Experts of a small language model.
Training: a variant of Muon for the experts, 1154M tokens, 8805 steps.
Below are experts of layer 9 (counted from 0) of a mixture-of-experts language model. Rows are named router (the router's row for the expert) and show model dimensions 384-511. Each number is 128 + 32 x the weight over its row's rms, rounded and kept within 0 to 255. Numbers have three digits each.
After each expert's rows: a language model's description of what the expert responds to; "mostly gets" lists some tokens that are sent to it at least half of the time. This comes from a sample of Wikipedia text that the model never trained on.

# expert 52
router:110181127162145145142124146150162100065136051145075107111088127143144075106159141185122119153111123110175094079147069193153106138107148105155083152148069129148072169166181094129144116182078094126110125147082100107143133114117067141106136097100147145136124116099162134113143103122120074142158118111146105102092134080092100156146163088203141101148129160111159105100123138064109135087171
Description: Degree and minute symbols in coordinates, hyphens inside place names like Rostov-on-Don, and Cyrillic, Hebrew or Thai characters.
mostly gets: "″", "°", "′", "а", "о", " /"

# expert 23
router:107114149161143147134133141176151103198140083138127127104115101133147083097126146078111111146103167141101139156048032125138165103157173204137131145172134193163125143137116124124116099163115110185157144178124173131079090157128146089152152169131115100095209169158078087097077129133112144118068103082103122142084156087105156124104141138198100198197128203157130143108069108153130081150135
Description: Word-initial prefixes such as sub, non, pro, con and anti, plus spaces, hyphens and conjunctions starting the next word in running prose.
mostly gets: " sub", " non", " pro", " con", " anti", " inter"

# expert 37
router:104142126181156152119145139135092157068144126119131141122121117064076101139095094176178072146146127138147129145092117091127104087142102137166129118139098111131165119080193163136140141148133133117126214174107112155198057057116161122079143165113139130177129125115102137166148106127114203112142138094112086174107111122102146166082107115124214104143088114161105126145189097098152129134143
Description: Table pipes opening cells in election and filmography tables, sentence periods, and The or the opening film or book titles.
mostly gets: "The", "\".", ").", "=", " The", ".\""

# expert 60
router:139102129128092146106139157146104129155064108100157072149156144098099185104112116082070134115187105116132123035074118163139132130088131119167070129114153143110169138053130131133092115110116152119166152114145142076128107133146119110139146144185203145172161137181123087123059108129058163108066155101102091158118096127144063160161083181039127133115094100141170081164197151194136130123085
Description: Past participles, verbs and prepositions in prose that link to a following object, such as used, made, known, based on, infused with.
mostly gets: " used", " made", " known", " including", " included", " said"

# expert 53
router:124126145120133116113168108151187078130132153073137171111160118085102165146148143186123129125067110080193145157108096075090117119077149140105139075097185120131063176128120174150069094143094156097102155098065092074149102169124129168088177094147108148136179085154134124146142111181129162108182163135139089155175135183154153097118185137086201184141059030109137107070190159092103143127170
Description: Digits and the pipes or semicolons after them inside tables, coordinates, IDs and measurements, such as Ensembl IDs, 54°27′04″ and 6.47 m.
mostly gets: " medalist", "PL", "6", " —", "4", "7"

# expert 18
router:140165140142101167063110167112031135108132173124122125121127129148140111091082172079095131142076115180117133124170116077056127050113165005153141148149087159071133128135092127157069136129120161135180154126184124097083143122098120167163139158113105117100135066140106166104172137130123071090111156131179102086114192166056157156134111112162091122127108165162222159117114158160155120155120
Description: Word pieces of common nouns for animals, plants, food and clothing, such as bird, tree, horse, s-qui-rrel, chicken wing, ric-e.
mostly gets: "bird", " tree", " mountain", " horse", " ski", "flower"

# expert 34
router:091141129135110170149096123143111177077132145151107121088143137120137141168126150067123133140150091138174092141095106129129082086176098139197187133119158165150182171157153201150116074184130147135149180118095100179095122120170180085139112157157109089106141120150131169112100138100117074133082106079096174164019107105122137191139100097142120149125164151138115127087065155175129100107087
Description: Bare space tokens before numbers or words, in-word hyphens, and prefixes such as anti, multi, mono, auto, poly.
mostly gets: " anti", " multi", " ", " mono", " auto", " poly"

# expert 38
router:110094123191155194123097141133084083200135149146158203114105136155112141149148168119182104139105111170054106120133126159126189111073096132109107096130114169116132165110075151126129150145143121050141175128106122095118147163092138142142070138193151091191146156111100139134097057146144115160134154139189146200147166118130171085131143157150114141154099107117166150077133165197180161167136
Description: Number digits and nouns right after a rank or figure in results tables and lists, e.g. 2nd place, 16 carries, 7th century, March.
mostly gets: " However", " MF", " medalist", " directed", " Votes", " DF"

# expert 43
router:151175089123177145124139077128176147130142121178107159151131105102124121095140167126125089084124179100112118080112149110172084146186125099108112093177079132158210083079110129102119138175125111102143181042112117165138131175165093154181168171167090153134108136137113127178170145155132069136136091090151134099090154104140158066152067161093092128109113076180056147138174143065108158076136
Description: Punctuation and short pieces between digits or single letters, such as chess moves like Nxd4 and 12.Bc2, lists like K and L, score cells.
mostly gets: " ×", "+", "ts", "&", "OT", "ø"

# expert 57
router:115126118048092185109151150128210143108152121164148119117137159178127121112085155089107090171126151163110174105094134154127174195105139114105090180175141124137123142146123108131151128154134113179081112155170116116162155125170131169154112089145121127132120120118119127092097203147079154108143121181093168133148134088143157109191138130099135126117097172073149178139107112183142127139101
Description: Country, state and city names and word-internal syllables of European place names, often after in or a comma: Germany, Dresden, Helsinki, Copenhagen.
mostly gets: " Germany", " Massachusetts", " Animali", " Switzerland", " France", " Netherlands"

# expert 61
router:082172100114111171108151109101228140111186169063056114138091115120100094113109161116174115112122174122105185164145144107164129185125111152134083074160167149158103122115132070152151134097154160161122147133120090121124165135088175115115133164080174122081136170148160101153106105172135148150112148117096200163129066057152134114073153146207135135113136112114099183134123120107124140125125
Description: Ordinals and adjectives naming wars and forces after the or of, such as Second World War, American Civil War, Soviet, also year digits.
mostly gets: " Second", " military", " Soviet", " Western", " Third", " Civil"

# expert 2
router:119153091068136154135146144127110127109154167146178165108173163122143139174143101103155183109124073143097118071122189139148117137092119156140126115168147104102105104164118108167148108155159117145079124082195069112181164087148115141145087169106160180167082127112093116121085137124143189129106100085144137092146103143164098131182090070135100106101157113140077168144157150133116188034123
Description: Place names, first names and opening name pieces in US sports tables and schedules, often before University, State or -ton, e.g. Iowa, Santa, Bucknell.
mostly gets: " Mike", " Chris", " Iowa", " Mount", " Washington", " Bob"

# expert 62
router:153132116069180116131137149146164135117131128178126163142120070136099129101073180146109142096157059170144098092162116106141044101103158116141199143134175109161123179165085128181120124142167159081159127099191104144133050128092133142122147153118069134113142195121081184122143137069165114146148103083146115114138101127071127129176147171129170102157205137090088132101100188173145099173105
Description: Consonant-vowel pieces inside or at the start of ordinary and foreign words and names, e.g. Cosentino, Scorpio, crucified, Bosporus.
mostly gets: "See", " Ram", " comp", " Shar", " Sel", " Ter"

# expert 44
router:145150185085140135115130103086154085082072103149179111103046125140075171099109089078136216106164141149132113101113142145157113080104140161110140064155126104119159130114154126109166086077175145106129111076154108151118070137073088156134141136097147126140095158094094170145158102166146203143124092129125125125141057107097100146130130068125164118174141061108097134155169135162137062107168
Description: Given names and name pieces of people, often after by or a colon in lists and tables, e.g. William, Anatoliy, Luigi, Martin.
mostly gets: " William", " George", " David", " John", " Chris", " Robert"

# expert 10
router:169165106152117165144180161146100069156092172122145104156092124123155140109128133108172150118125202167157137172186166045175152177140060184149111095153114147104138121143051094106116152149152143151201122177129074169096125163077121123134142084112107134082161136111094118145059169094106128117146086107073132169150115166095082125140108096177133110115098150137142175132095126155091170074127
Description: Word starts and pieces of medical and biological terms such as osteosarcoma, muscle and syndrome, plus disease, gene and patient.
mostly gets: " disease", " syn", " neuro", " drug", " patient", " Phyl"

# expert 14
router:096097141148093118155112136108134141112172160123129124129108104141135170106109141142129180086118143097138047173154178143134110115131110173127134136126112113157123103083093192153173057112133060151098143133164110187088127139151117078174107125115157165109127093120156093128137126093146110114146121132084128141099180084084096100138147160092125066123179074084112095098083119095056127103124
Description: Digits, spaces and dashes inside numbers, dates and table cells, especially the first digit of a day or year, e.g. 24 October, 2024.
mostly gets: "–", "_{", " ", "^"

# expert 27
router:138125102123146102099089146096141204139197083110201158143131086170147121115164087149123121155102147165151145149176133097132144099147101207072140141124093176164149150091136186103129149117106121057109099191140133105183161176106152134158135194125149165158133115123133129156136165135159153139099126099112176170144097178169174118120170093194084108168116140165107162095073117124100166130162
Description: Words and pieces in music album and release text: album, Records, Label, Released, cassette, plus pieces in review tables and track listings.
mostly gets: " video", " Records", " Released", " music", " Label", " album"

# expert 59
router:127111151134180146117159113149149171085135101159107153130204131146096126138104157064105107134155118192067113108114110095100160092094091122133107136176136179158146152125128127117135096138145129125117131134130110133165085092086164063092150146111192119103167165147116085150130130139137111148115092140155114105103118116204098064117160167082124116122104136133170112153157092113157126076123
Description: Middle digits of years like 1987 and 2001, LaTeX and code symbols such as braces, backslash and underscore, CJK byte pieces, and New.
mostly gets: " New", "\\", "New", "^", "{", "_"

# expert 24
router:138066108169176108094094140101102094164159199059082139162139079165113141152130110166201098130117111146138125150117189121075072125164104195135125125146087139166097067183099154101084107085080087093095077113093120104144142094084121091109115088112130080138127108104122181156155087199131149214125126101115142151173155139185139128095111156119140129107109102126141097150250083132105140165126
Description: Nouns naming institutions, offices, seasons and awards after the or a place name, such as University, League, House of Representatives, season.
mostly gets: " University", " League", " season", " album", " Championships", " debut"

# expert 4
router:140110119165135183146128083193154159104125114170126126125192158187127137118140076154131132136135167083140100121158146086141111141110146130126098087142133173116145125127181096145079143116133177128128156136119183178126182144111142115147102182114153194090145188136090170163107143074154153154059159121111159090133163120131100115139094119095106133160130152133115093146124112088118120114109
Description: Leading digits of numbers in dates, years, times, scores and table cells, such as 1987, 18:27, 40; also www and vs.
mostly gets: "www", "1", " vs", "2", "3", "4"

# expert 12
router:170135156096147062091061128093180088198164115147110114148156117171062133157137141165122084144098100072159157142111104136130168168094171128116090125134117100129072061129099134161117061132146160154132092148102123125111106122176146181116119085069145087143141061136154144151185131131086090162169144206143144116155182137129096138120111109115201198171106046104153134139187098182118110198175
Description: Country, state and place names, often the second word of a name, in tables and locations, such as Kingdom, States, Herzegovina, Kong.
mostly gets: " Kingdom", " States", " Germany", " France", " Canada", "shire"

# expert 46
router:131130135175169175143190100064118106159168066118110127108062123126144155107099097196180181150129124156129115116158178130179148117085134124177137085094152154128138157154071115141100146119138102063112125147113104143186145102127114115161137098106132126119152150123140143149115097143108145112138094124109114154148116126120140156211137126122118139130111143110133084164123160149115177119225
Description: Table cells and codes in lists, such as asteroid designations like 2006 UR, football positions DF, FW, MF, and pipe separators.
mostly gets: " DF", " FW", " Title", " (#", " refer", " name"

# expert 3
router:158129168187172098103114126147086170073159092090082155143091195101126136143124105133133117147125095156144186117142166105184174144148159125119108120078144129172129140060137082152091179098143148124113130103161128137176119090158174153127088102137141104127125125105095124115109147075157121103099161092124099085127090154086132134169094130099153117083118206125114197134105146139169080150050
Description: Short word-internal syllable pieces like co, po, lo, va, ri, often after prefixes or hyphens: outs-po-ken, on-go-ing, ana-ly-zing.
mostly gets: " co", " syn", " Co", " Inc", "Lo", "flo"

# expert 19
router:111138139168166131112132144104083125141112106112127104103105139138115140180160135182085088176111075154127167093104094110163142139127139082113171060122092078093148142094163123077108157074109187118113089149135117120087142167127114154135109086143092145062112104122143131179145086115101119122139134107118136147110145141155133089141116180150103120128099073119104131109181149049131125146113
Description: Line-starting dashes, line breaks, table pipes and colons in infoboxes, stat lists and tables, such as before Stats or Weight, and cm or UTC.
mostly gets: " •", " sq", "^{", " Occupation", " UTC", "|"

# expert 48
router:128088129147092111097165108139049175149155153107174112172080155138096145195087104121110139075123103161160138107150159099168147122212171160124138203135142135111146097093153094106081180185120138130209167174114160134125126092138163162135141193151098143130112164101121094122102119070154115128126148104107050101072168120074152147116134078068171125128160145172118153107086172130172220157100
Description: Quoted speech and song titles, pronouns and contraction apostrophes, such as you, we, do, Didn't, "Don't Let".
mostly gets: " do", "|---|---|---|", " \"", "Lo", " You", " we"

# expert 35
router:081140120104095111136121122147155108095125128101141119082164148129086114103178122145124179099160099116137137118109142168109105139110117112151130129169153076091135123161100126091150099090125156129105110119134127077103179133163050117116146144168123114094178140116191079101080121182068140110126094196148081122135134082150126137131172168093069109182102148138136110192255070094155114160076
Description: Auxiliaries, verbs, pronouns and connectives in life-story prose, such as was, had, became, who, his and After retiring.
mostly gets: " had", " who", " was", " became", " have", " been"

# expert 1
router:146147137125149119128110120137147128149146209168108143131175137141117132098138151106143141153106143105086110124119098113110132156134119105094085084120164152149142112110089133129126114143145151107089090090119082110125134093086112136140165098060113127168146084144145133134150151156103171142180150110112052118158108083104082085104146109138158113129148119071144073113107120097106112151133
Description: Word pieces inside personal names, especially surnames, often in sports result tables, such as Stepanyuk, Rusidze, Smith, -ović, -kov.
mostly gets: " Smith", " Jones", " Miller", "kov", " Johnson", "ović"

# expert 49
router:126075170123109170048179149134176119133113094114102142150177143122127149078110101139136132072114131123125109108074084182134107142156148144092122095130172187088124192076156126134125109097144155104197116159081140125160167100116121148155161189123145145181092154146163092155139136125150157172108095149194167135131093204083171115114101123144130169118185163118144120104195160106124083131124
Description: Stem pieces inside longer Latinate words, before suffixes like -ation, -ing or -ment, such as Avail-, Constructivism, protuberance, sympathizers.
mostly gets: "ect", " complex", "iv", " reflect", "tell", " Perform"

# expert 5
router:090165143076111052059087137159135120160170056198087127155139095073115159119092110158173102157117099119135199123134122147103185161121121119115127197127109062200083140126101067138116149108142103131129138079115095119101085181192132174142114119190151098165106090121170173163158105079091145159132154105126131141149141161155095112136193105128132197164095095144182102095192120088154159154146
Description: Line breaks, table pipes, closing brackets, semicolons and final periods ending infobox fields, list items, table rows or sentences, plus == heading markers.
mostly gets: " ==", " ===", " =", ".\"", "---|---|---|---|", " chronology"

# expert 39
router:093117112146162077145112151099086035184126063072098068171134140108116119103125071160132108103142135125117134083162131150196170139141139125143113178106145138139129167130144173118149172170146141133145140168088141133157094153132157125083112107208085075145083142179119144119117105143187081076117206074142043157151169174161082117107128188111094153114121104127172143139173108167169133140116
Description: Content words after the, was or a number, often before of/to: all along, 170 meters, three days, part of, returned.
mostly gets: " all", " level", " because", " time", " along", " part"

# expert 8
router:121182138119098118127183153105134157088130181108094157150176118193158188156132105134157115123113120124133109159113147136096086219088134217089111090100102189117092145150123099146137135125158124189165098165121105119090137148089119085148151153133149117043088063055172181090135080113094096142103175113147096076144118079134175191196142172192161116098139143112135111120111162138124073196100
Description: Words for schooling, academic fields and professions, plus suffix pieces like -s, -ist, -er, as in professor, Science, PhD, chemistry.
mostly gets: " education", " Science", " school", " professor", " politician", " officer"

# expert 28
router:037213075143137114146114107062119175071163133096166166167056094133074168170098137177155107129109150190089099137108117112135167126123105194182160125157150200140098148043134198114117147143075135102093193173132099089156122176089178126169108133164134193123187115114111130117139147117126128161102104150112183142138117110160116106150122100204085131161127125147090112109144124104167137190118
Description: Punctuation and keywords in citations and infobox lists about books, such as list dashes before Publisher, parentheses before years, published, ISBN.
mostly gets: " published", " ISBN", " newspaper", " Society", " Press", " Book"

# expert 56
router:172151139126109161134131128179095121110086127165174068108158124081168096091146115155144132131140102122165057156154112157170156155117129113160103086178145106066134167149101144118120125090182145131162112134082083177123149135144118145130180096077134132075079116124171177182079143068063145113176138170076113183114105203158134093180138131120102125085130129136135148131152167131149129184152
Description: Word pieces in biochemistry, genes, drugs and database identifiers, plus formula and coordinate symbols, e.g. Lactococcus, signaling, ChEBI, disease.
mostly gets: "oc", "go", "|---|", "_{", " disease", " drug"

# expert 13
router:126100092152125124092120089158137128165113106072160115177118148107170149129104177043143162109128101152127092124075102147131178156116148139157095131102128128144024148156101154139169142112147071063184128152144181190118157173115182096101177154159092077107098113106141113163145132119195150111083167132130111091154145149086069124158158150105091204133141080184172168159219141184115141166119
Description: Common nouns after a determiner or possessive in running prose, often abstract ones such as work, life, education, assistance, joy, harmony.
mostly gets: " work", "ability", " life", " interest", " education", " contract"

# expert 0
router:142147099184057133107103124146068158151136073114179108133190107170131110151098095092129118167090103136154129147195186079151148107189165127153144089082131104119106091059141068174133125116112090155191149068161117147154129190169189130156157112182143142105132115117068119099129120046161106097089216107127107110144110132134170091121099126079141072066109083098142157117097181115146138123071
Description: First pieces of split words and short verb/noun stems in technical, vehicle and game text, such as exp(loder), dis, imp, s(lams), station.
mostly gets: " p", " imp", " dis", " design", " train", "exp"

# expert 29
router:188094095111172174153120158141150152172142132156097141102143131160137096151095161116142089140143165110130153129179100156152116143138122196105074135141162158087144145161147125084119154124118117111139110174081103153121176092168176104171125147138201090115095135135134072136115156149158153134153182189102112147149134061136089150099225105101133165129161119124139168176131136138071142157118
Description: First words of country and region names after the, in or to, such as United States, South Africa, Soviet and Central American.
mostly gets: " South", " Soviet", " North", " Asian", " Northern", " Panama"

# expert 30
router:123156074129090090166123084091220152124083174183129105108179157177175096099155147100133138126105188129158090124103146113093127156101093055064106090132156065138119121126089158145114185134156124185071108073179108051151139135118135163147160122126134174146106149133105134146167186144118106156132143136133117088134213158144166103163077079122111112106152147095143082089092146129089100106105
Description: First pieces of surnames, club names and town names in sports squads and results, such as Mel-ker, Ben-fica, McC, Dun, Burn-age.
mostly gets: " McC", " Dun", "ø", " Brad", " Carl", " Sch"

# expert 58
router:157119102148118164144159153144085120069137139105145118170174171160154125125126104197156129119101156119108161129170131136075101160157144153165105119132098157143174060125187098115196092133125088168186159125121149158135103110106169153051104141080120133161090148114132110083103057080110195162098094049140131069111163167129174134076074043103149152150114181187130108161084150082103136134120
Description: Single capital letters inside acronyms and codes such as railroad marks CTR and PN, station call signs, and line-start capitals.
mostly gets: "P", " P", " Z", "T", "R", "G"

# expert 41
router:106148098116112140101101153074170137151165117117071150074081168186118101109126128177163100140088092107104141142179148150111195149171157098120167151089088104154122057140092207107094129157133170108058104136054102103123144075165120168156097149097102175149112128130153094176132116127116170098128100160139176138167119173173159176100076110159102123091092122157079171074149130109165110148122
Description: Apostrophes in possessive 's after names, possessive pronouns like its and their, and building nouns such as house, temple, wall and room.
mostly gets: "'", "’", " building", " house", " temple", " His"

# expert 42
router:152109097099150110178131076089125185149136125134146121152095134134155123144127118158133136156094127119123091176164161089026113152152149155097084134148157132135167123162141084106097143109078143168072107161110137123068115088108202083111101110133150177157095096155174114193183095129202099160092109091094090120067131099174159087158116112135122166065116153135142141104096172054148120150118
Description: Open parentheses, wiki heading marks, line breaks and table pipes in structured layouts, such as (, ==, |---|, Year | Title.
mostly gets: " (", "(", "|---|", "See", "==", "==="

# expert 22
router:125130121095139135101151148052183119053173104082115094087044117134164108093073111134125113078110127140136172154150125072166108131091072124137108130138095152109149148110093095143109162173118098151162097113109112114102103102110121115134144144144143145084108100098122132068163148163116084081153181153100150129116084121136139133140144128199196127150121130137104150188086144112115114145105
Description: Word-initial capitalized pieces of proper names, mostly in church, religious or ancient-history text, such as Patriarchate, Anglican, Nero, Beowulf.
mostly gets: "Mo", " law", " church", " Act", "Mi", " Catholic"

# expert 11
router:123109125135102106133123096118088142149101108090087108176124066122148160159094113088166090131102131125078096156099150159135137107133146120101124119104146199135118130169117186126087120101101089066116088142078164127143178135175139134118135178185143096115122155119202117172172075151192121162101166099124175146158209113129135113135160163118131176123163094110137103131131153083161086133159
Description: Ordinals and nouns after a, the or his in sports and film records, such as first, second, debut, goal, member, final.
mostly gets: " member", " debut", " goal", " role", " third", " goals"

# expert 63
router:165091140139108092114073180128113153087137172140098068156165146162157096159131101120156141083115187126122011146102210154107099080154093063121144154170123142099156193143095112106141142123080165173125104129109127159109173160154154146105134111142133100069068129161142097116071112111087138107144176151111201134125143163155163152114130145118083114082128086164104120118150146091140156070100
Description: Raw UTF-8 byte fragments of Thai, Tibetan, Chinese and diacritic-heavy characters, plus stray separators in sports tables: Cernăuți, Thai transliteration, Chinese place names.
mostly gets: " Air", " Tu", " MF", " DF", "hu", " Hu"

# expert 20
router:142065107107098103105156099116093141156123062092149129117129154097091112111152145094161124123128111151126126157091076129077171120132105086094155102065143124148118092195121154106154116100163161086149138149159176112120152095165107127080152134140114076142186105078148087099124143140171087128121081141177085092185132064084125116101092122085113129125121122188168173146255142106104157143101
Description: Pronouns, modals, adverbs and hedges in argumentative or review prose, such as would, they, not, this, However, reasonably.
mostly gets: " would", " they", " this", " not", " will", " some"

# expert 54
router:137048123106108118172161109160102193127162105149136087089118127111095114139131156119172064152123123124119162121124151140107114061201090119122176141115118158123173133104143159099168113153124179172183157160126139147161100086180107123078116130113135121135179144108119114087132130145141183137170066100180135120161107174141176132083111130075177172117153111095081113160194136118117139127077
Description: The word the after prepositions, plus commas and table pipes separating items, such as of the, for the, Tokyo, Japan.
mostly gets: " the", "The", " The", "\",", "),", ","

# expert 36
router:137149166133130088161194138092132075083104136121144115116041103130099118139154139129105136143117132116155133128140116177083085132127142128095110094118140065126174131186152146147156150122166168168063134123188103147125101142100068182113132135069137107142104161128157155121137079151180159144146095100165137108149066142107113130122137095116149134158124127122107055144132129171124077068191
Description: Given names and name pieces in tennis, sports and credits listings, often after country codes or pipes, such as Chris, William, Cyr-il.
mostly gets: " Chris", " William", " AUS", "=", "IND", " Henry"

# expert 33
router:125111132205110128137150137195088153097119148127112185160088121121117126128147166085101126127125105187147145076143122163130106187130111127141144123170090077085158086133162059114137130175115112142111160094084102162079083120111134119134126105132137168110172120155092090133187151091130103154141116125112118085124096109113137104054098094150158133126158194152114189110105154093120113146118
Description: Conjunctions and articles such as and, or, &, et, la, del, plus accented letters, especially inside French, Spanish or Portuguese names and titles.
mostly gets: " del", "É", "à", " la", "è", " or"

# expert 15
router:092174127122111118159108165158163066039125104134159165134138063108219077143185103150157070142132149109134182185114142151117135151102117187118102100140121128129067168129103103104156158160066135132048138140069108111133116067111081132093154092146140131104156128118154114046125150133110155106107051158164163111121134122154139138098114133153138143107120163113080114069113150173109071153128
Description: Prepositions and punctuation leading into a place or institution in biographies: University of, Université de, born/died in, (aged 81) Berwyn.
mostly gets: " at", " until", " At", " From", "At", " born"

# expert 45
router:120083139148129138153058123123103130147112117179111154141125152092136103151122161139047127126098139111157120144112161120148121060106141098088179090117132145112168117160094143154119155181101139124121079116133162103143149140199145132146123096112062154122110032175143151126113193177158112188107102124106158129046159116196139140156126171166075122115103095108101134138063143090156169060116
Description: Spaces and signs (−, +, $, £, €, parentheses) just before a number in tables and statistics: win–loss: 6–4, Home runs: 146.
mostly gets: " −", "_{", " +", " £", " ", " $"

# expert 50
router:114089111086145130140110116115134119153128202038129084149126122097107100157139096116094077113146143128119133102107101102070135121127148162138131062142094094162130175143100168142167088014139110112111148166057135128098139108131060105119097105147170115127132146121148153176099155135141166052126111131136157065160156110107109114099124194186131141141112124077191110134205134120091115156133
Description: Later digits of large numbers plus count words, e.g. 34,000, two, several, many, among, in population and people statistics.
mostly gets: " two", " several", " century", " many", " four", " three"

# expert 7
router:110129154173146102162032158087134102134151128147192115133118155180120135155095147147137134125107094145129117115172133120166155125071160065145163130158106106155127099106116192112087092162159173137171168159105179193138121102132140129151148140117123098141172145136136182195127137098059209145141157133228179159151181142107145109118120161147100112158155097118074197142155130094100158136154
Description: Words and endings inside titles of works and proper names, such as Stand by Your Man, Impossible, Stand Up!, also taxonomic names like -idae, -osaur.
mostly gets: "!", " Your", "osaur", "idae", " Little", " Elementary"

# expert 31
router:155127155055152117133141184216096111131117143178190098180074188129178090153106084085118054115134173126110131134184112104079091144110157130098133113161081068157176142127155060107122172121157149091172136100115148133143140108188102149163146128111149140116073170191141086148133138065077084145096154124151063143098136196131112146168148184106141145114097188170141078109119134170122180110087
Description: Infinitive to after a noun or clause, as in to replace, to win, to tour, plus modal verbs such as would, can, may.
mostly gets: " would", " can", " could", " may", " will", "com"

# expert 47
router:130154077132149085158134147156170152131123149085101179125154180100119085114129178164168137164123162125138145154109160165156137189139160106101137125127145093163149057167139163101176156163098120172076088096116095106119131121156139117054169131095156123150170157149118153094118132104129070152145130122099164094159098063161115093125102100134169104102100153122092132134115146086088101154053
Description: First letters or word pieces opening personal surnames and given names in cast lists, sports rosters and credits, such as Rod A-mateau and McC.
mostly gets: " McC", " Jr", " Sch", " A", " I", " Web"

# expert 55
router:160150114144142185150137134137058112158081148069197093104131110170135089115138134163091139127099186149129186174163110178107163155116090064128103147164107136101131068107072171123120145103115106189125121131127114115076107107097092158176107080199143162082148143149076121136127152161100133128128098164120162122119135131156120149094186122177070126077089102126116161109117167102126174054145
Description: Colour and shape words and joining words in species and organism descriptions, such as pink or dusky pink, white-crowned, green, upper, flower.
mostly gets: " upper", " green", " blue", " white", "flower", " northern"

# expert 6
router:089117087088075096123137159130137115167142130108144107132134130093142126118130097119082087147156086128098156132129078159104156118118157145179123162041086143154164136188178184137125105096123140170131073206101122186109120099127118125126081121132114089163103140133129132136086155152103144126181158173133200126183141149098131102116081194136139112163077077126101177108255087132155087173159
Description: Adjectives and determiners before nouns, plus adjective-forming word endings, such as new, former, local, norther-ly, chao-tic, thought-ful.
mostly gets: " new", " former", " local", " British", " these", " any"

# expert 21
router:143102116176182164142134164148117148153144092112096086108191128100157120120109128073146136116107165138141175123229187085172116127201177129099171097136114148140130189079155063133098147089100132123159159152156117133093116166137208139138141155125125181114118148156111143094128174125162139107094093109086164082153149162089210117095056107098162099094144129158134165072135158116078143180125
Description: Single letters or consonant clusters that open a word, capital or lowercase, like St, H, F, gr, b: Rosen-b-loom, st-uck, kW, Ste.
mostly gets: " H", " St", " F", " f", " c", " b"

# expert 40
router:120139164131064127120154133174116122088125084145163151096151197131140147120178086131091141129158118109136079079202175117146131134171126095132117165094204166108161125113183119103139157109141136116153170133104165085125180096181120182089114175202159145189142150133114090074082079144126128036185131121159052143126134083107114108191097182094145153118121161122127137124162121165171106118100
Description: Auxiliary and main verbs in narrative prose, such as was, had been, has, became, and mid-word pieces of verbs like banished.
mostly gets: " been", " has", " was", " have", " had", " became"

# expert 32
router:122148110181110173132126169143103109139129141163132101134093144105095118179130111179116132175151132078084111132115159171126151102097158108149118179119087146125122100141134157148149132087078122117164162110132167117156122100125157132059193102132103100145130189176161106168171095143103186133127128171149096127153139197201165121125121106182184152133069168149110099150184139113116200140136
Description: Capital letters inside acronyms and all-caps text, plus table separators and headers like Votes, Albums, PSOE, COMAIRCHAN.
mostly gets: " Succeed", " Votes", "|---|", "OT", "IN", " Clade"

# expert 9
router:194149125111117148134101129162167094130165166182128148132139139113160113168180196143137168120142113136118067107089183168127109106090138066072126115127109118075134181134097139147167144152168166142112098097144123086167181121170114164166154127050104090150115082179081167151177073081154134132086077132128200145157135129185078094145079103143153177123157119121189140112110130155058056114118
Description: Syllables inside personal and place names, mostly Spanish, Latin American or French-looking, in sports rosters and lists: Cedros, Gómez, Oshawa, Velasquez.
mostly gets: "ville", " Racing", " Lake", "iro", "á", "í"

# expert 51
router:132117136165099133137157161132114056139093136121146143114183134105128097117133059121090072160151129064139127100068137101144143057106123164161117104165106070134127150039119178140143151068173095173081123145130112143162077093175108150155155096127131119148130147127066107115072110136098186108099133115185128144107115152169131160117128137114135105121119096134093092182232148117148171157121
Description: Prepositions after nouns or verbs linking to a following noun phrase: racial makeup of, Superintendent of, joined, located in, shared with.
mostly gets: " joined", " within", " among", " along", " served", " of"

# expert 26
router:116046131148160194073076107124166128104089160151100071111112077151172095113111161122102112103119111106101151124090150155090105071108133064121126169110097087144103077173080077066088074160181141083074153088112147122090110104159089172147095112161096156094104144085108120150183111204054140160132137171083073120159128150135080103174143093129113133095095124134127127154091114135159192128195
Description: Syllable pieces inside romanized Chinese, Taiwanese, Filipino, Vietnamese and Japanese place and person names, e.g. Taichung, Saigon, Hong Kong.
mostly gets: " Beijing", " Hong", "ō", " Kong", " China", "ang"

# expert 16
router:135110146145148073167123128138135104100090138145116075152144140139158143099050189092157175060155115099143130143135098165070142143123168109131106142111090116142130165110136158136113140101084139112122109143129093138108147156112154035142142112170152099122084172101095184116161109176108174151140109157088192110124128176132141095114122169121165121099157162127129114173144160146079117127158
Description: Nouns for people, roles and groups such as family, son, member and President, and agent suffixes like -or, -er, -man, -ator.
mostly gets: " family", " group", "or", " member", " son", " members"

# expert 25
router:121167066142168164084140053177126135146157162120093115187207121119147144096106158118138158117159089143126114073151128121079163093133131111107114206129146160089107160157187135169139131167126171167126142130153118156110170152107113136142117137080110212146161123200151176128129137169149144170124149064120134082091113149094098129111056159128150135158126096092067089144094118156130145064177
Description: Short pieces in the middle of rare names and place names, often with t, e or nt, as in Fremantle, Agadez, Kuntze, Timothy.
mostly gets: "ot", "et", "at", "tt", "rt", "lt"